From a checkpoint of a small mixture-of-experts model trained on Wikipedia.
Size: width 384, vocabulary 26891.
Training: 650M tokens, 10239 steps.
Below are experts of layer 2 (counted from 0) of a mixture-of-experts language model. Rows are named router (the router's row for the expert) and show model dimensions 0-127. Each number is 128 + 32 x the weight over its row's rms, rounded and kept within 0 to 255. Numbers have three digits each.
After each expert's rows: a language model's description of what the expert responds to. This comes from a sample of Wikipedia text that the model never trained on.

# expert 1
router:108148138142140117164142072123102109105082113145143124108129069088151130153131104128145152210126168137137125122157142089142169170115112093175136124109111177118133124096138096191167099140097134068137103161159123127086138150146137096129090120154085109139121174061081147137108088167176148087126103151121136090127130146175156155189113141132115114114198099093088142117086209098153149113121
Description: Inner word fragments after an opening piece, usually vowel-consonant syllables, as in embarr-ass, em-anc-ipation, Recomp-il-ation, j-eal-ously.

# expert 16
router:132166146118112127176136173147097152131080096143161056155156114101084134122113156116081167124151092113106073102159213107144172141113172152142136101142098187124112096100107121204083134128139154126119109111083148042158146148220167090137151114127113114154116160101088151053157107189112121121153173198101140167167203174125125177138157129148108122142167134080079142152150152120115144122137
Description: Section headings and infobox labels in biographies, such as Personal details, ==Bibliography==, ==Early life==, plus life-event words like married, died, research.

# expert 41
router:130159096132120161183140132116119133145102106114146093156134202137155091085089148108075142097141121156061106142139207148172115193124191125129139109139139190107152073106152083116101171075122150107104115097134146057130097169188183125185150095149143113127122126109098156136193116176136118085152145110133111128144140137136103136180133104147112148130165090099093126169122168152121162162130
Description: Line breaks in film/TV or game credit infoboxes before "- Running time", and common nouns like design, program, project, war, art.

# expert 45
router:168139164158126122134124168093122179139130116111076082104123119113151119122021128160134169135108175113088145165081123114172117171096104146145153127047135207093103106074131115126128151114088115111089123162133107092115101150177134051132142154167151164152122094136127144119110093138104160121115096155122125112142187169130127200144156122135189123121159071123073144151141162151169149072164
Description: Hyphens inside compounds like co-owner, labour-intensive and Pre-Order, plus name endings, suffixes and punctuation like -on, -s, colons.

# expert 32
router:075132134118156125172097115167115047159137147173185097119098090137117125135121143122154116126093099123056134115097113158148135125090141143113145126126125175126112116041101141145167125123124140098137112139176122094094166131161125067127152143170152163145088116135099157078115043202084177122113143159099145103168159145141131128187158123123113112124157089071117165183136148142127109139166
Description: Possessive 's and pieces after an f, such as fair, Playfair, fifteen, Family, plus the words County and police.

# expert 40
router:090133075116115145149138083137150087105129141110118109162117116133210147110120105165082118112148084129094127087099147136155143175150111077144106136125108219130101072090090101176171188119129147136113119192093101100165108152140106000170156133155173139178110107157146196180106099162104168089135151150109163106140155163174153190152128146128134117108131081120084110185099164098120112135170
Description: Single vowels and vowel-final pieces like o, i, io, ino inside foreign names, especially Italian, Finnish and Spanish ones, such as Esp-o-o, Dynam-o.

# expert 8
router:106128139178137180154119088080099121153087167158090164107097157159140131111138139134107123132158176114121129152117151069145173204191093076090156115138108255167118146120173178179115123170138161103108130159121121132095152140127098111194118088150128095114137121111102169108076085165117137122111141117113175106159113137158177120174152128130095133154172090123103164149118161129140094151135
Description: Consonant-cluster pieces inside foreign or unusual names, such as th in Ayutthaya, nd in Mölndal, sch, burg, berg, č, š.

# expert 3
router:137174096140172158178148179115072145136119098166153130144099171130115144085073114159115182129129094120124072152151119175183157168141097121107128124119129228136144091086157128188095100126111175119121122133133127079143104139133142091135186106144058128128132126119147164116156082116106102069131099142083096091172153142162115130166131104110160137071159144138091175158103136138149127114126
Description: Capitalized name pieces after a first name or in place names, plus nouns like Church, Street, Park, School, Jr.

# expert 48
router:072148068119212175158173103126108108122111134115154125145128164109154109087096162113123130117147118148131081162115177097175124186126122103120129105158132176117109059097145099190082126137121146092076100110138153082128099131155131052111133092169098065136090114095133178115125069152144122145116127149128092156149165159175143138149143086115112142136206103108074137171139169185156130121136
Description: Concrete nouns such as field, ground, road, law, material, and word pieces after an initial B, as in B-igg-s, B-own.

# expert 61
router:104151093167142117177162100144110131129051175152126097139142105125123139139130122089108124155179157103037147107120156153113123164112127115157109129101141131098079100103120134168153098163162153113104099165111148078090165129151130130123079086179157147164126109136100103141074069214110142110132122150112121085113200126141161132146173105132134112087184157139018120162141158131155142143133
Description: Verb suffixes such as -ated, -ing, -ized, -ified, particles after take/put/set (up, out), and object pronouns like him and them.

# expert 20
router:139152100126142168171186129183121125114097160153159056189102129093100168169090137149112112139133099126116098121092172121172153157105152128134135146114098215120125151108118124176121101076178138126109134126099151069115075167162130048138137074162110139108116120138091167070121104132116118073163125131078139122182183124164102118147166108155136129133144172105083123182135140180156151126215
Description: Periods, question marks, exclamation marks and ")." that end sentences or titles, often fused to a word ending, as in s., ing., Nightmare?

# expert 10
router:114149095141119187162096143110135133131111118121117135155142112140134113115087123133107113101167163113115121114148155095158157189157150141110114110147149208133108126132142101185109144136182105124175137110132119071158128131115153062131176104138114118110140161122050142164095143208134129139135160174142128142100161122175100150093109088151107159111172154101090139143142143059092142129137
Description: Word pieces inside Indian, Pakistani and Japanese names and places, such as Kh, abad, ji, -iah, Srin-iv-asa, often in film and election tables.

# expert 43
router:164176081134097173191151113130123098097113167127116100173159099138132127071106136157138163143150152076040137087062159156150144146127169128137102144141144168110122128053092126144111115098138131130081134134148102083096112117176120118134129086129117147135138125147109146099077057168135152072134101168166096149126204146118163106150174065177049122106108135090054100186162172097119180129122
Description: The -ly ending of adverbs (mostly, roughly, internally) and auxiliary verbs after the subject, such as was, is, were, also, not.

# expert 9
router:143161076140152193159134118108076147119124131117138093128143161106126065123121149119078166118122145142068108170136202091160145199176180099130095096142123225116115133124164128094102167159166171112127137147150134079157126142171133091147163082135109111124120132155104180095125095108143113085121143139170116111140161115137139126186112105173117092096187127129100153181124174121102109144136
Description: Opening pieces of unusual proper names, such as Mount Lem(mon) in asteroid tables, Sh(ivajiraje), plus taxonomy authority names and decimals in tables.

# expert 19
router:145164129091119121147141130176136136078064160148206102180119149161134120090072115105128176086153061064108104111127195141127129211155156122117112116156149165119176105079104115180093160116138156148108132137138144132128121149161132092101139096111149138149100150121102179150190117129129149122150123202145122143151190141105068139120154139194152144113121138153058092129166157162158130155130
Description: The space-parenthesis after units before a converted value (km² (, feet (, acres (), plus table pipes followed by plus, minus or dash.

# expert 27
router:172185083103156209109150127134081139092116153156149077132147142167085133089071170088125152124085133111090097177121198073181119190149147139122107094146107213111112187094137138139105105143139156112126135070141123094147132122166111124118190079157124106112119115151085180125110101114166152114123183125155124109139205113161128123139163125147159122071154148131106115138160166115121116126155
Description: Goals-for and goals-against numbers in league standings tables, Japanese and Chinese byte pieces, and middle pieces of foreign place names.

# expert 33
router:114177144125107170125154142130102162137109183126104069163128146176118164065103145117149131111157165097143189127118162108159172172142110102135149113167142174136135185133121131116075138100158132080102131141136173075110130139147159069159091080154093112121140136140116136077079096127122106074103142149132126167153150142159167101141168125138130145117143157106053121162151167130141170130176
Description: First piece of a split word, often lowercase after a hyphen, quote or prefix, such as pro-tr(ade), CD-qu(ality), re-w(rote), un-se(ating).

# expert 7
router:136172137160122180192108149145119161080079129121131063198101144143109142083057135132082096121147133102129056126084213110163124146115125155124129113130103179156137078106125121167088140117143154147122128080164142058116108162184123084131095084133120112141162115102071157124144082145143119134119119174165102130119188155092123134164157113149135118135135113094065109158155132169099132126179
Description: Pipe separators and empty-cell runs in wiki tables, especially after closing parentheses in headers, plus == section heading markers.

# expert 42
router:138151089172165139153123120137111085123128151132089153153098115173127150138128120155088118163131127082121111110112134125149116138111136097107099130145137255120096148061101144152134121158141155102128189170159126095154103138118118082110098095119154101101099110138143133132091085157131175104128120165139143121124143079125082177196112109124120169131184132145083096171090121124154159139111
Description: Inner syllables of non-English personal names, often Korean, Chinese, Arabic or South Asian, such as Ky(oung), Bh-ut-to, Cheng Shu-f-ung.

# expert 24
router:095101104139152119168128120155139143163137100118117099138145077075101095150115171154123147135138141095058129096092178115128142187118101124129153143144105150124151122140079099132118129162108169130113098159158119090134164124135153088150111154117158162147094128145086190151145050188135151116122133185109152169113114104146143165175129127130140119095200126133073098172099143172146081114168
Description: Unit words after numbers (km, metres, hectares, mi, %) and Latin or plural suffixes in taxonomy, such as -idae, -ia, -ens, -us.

# expert 13
router:166194134149125155238161129158114138109134149106132080188138120093109106089066129150160181165094110096085133100096196120159160180146132148119096154122152167145138161128110127155144103111130154084150108075099124104108149116179169083148170106128093136125113130139115125101103110150135153057116130145158130124128228131161142134148167074181120123142136138155086143154134185199089184128105
Description: Words introducing speech or clauses, such as that, said, wrote, which, while, because, often after a noun or quoted remark.

# expert 63
router:110106069142150105182157124132083117146037090135140100131161089110064077165080127128093136148133146089064121131137164113162143176106118176114146111108142188119092098120118113170142100159112165115128116193132136124132130163163149098133133127155116143164127106073083169103134113210100118134152096195080133130086175124138148137197130110142148077138169135093076138202166153143134108126126
Description: Noun-forming suffixes like -ation, -ion, -ance, -ment, -ity, and nouns such as table, search, range, often ending headings or names.

# expert 57
router:098136082180157157191169123126115105116154170142187081111159121101102114127132135148085121155182161078095137090122150142128144130094156125125088125129177162095118119061115095191094141142136208177108094131134145083141125130156155081120102093148139135121092144120115108140076056189148168130150119144106099155093143107143160108142141082133116115118145126113114149149165162100103185144130
Description: Ordinal numbers and the nouns that follow them in sports text, such as second time, third year, debut season, first round.

# expert 49
router:133174095135162164167132132118121133107147165107159085142135146135134126091091152156099157130171101112098100147151140089158156150112142134124135115130146211143153152063096103137117153084113180115106129090126162111138098128153191048117174106162118123149091150103119162120108051136107165100164123126118112166112194110132143203149109076153137127127151073133089147167136161149153162137161
Description: Given names, often after a country code or pipe in sports draws and rosters (Ben, Daniel, Paul, Tom), plus kin nouns like son and father.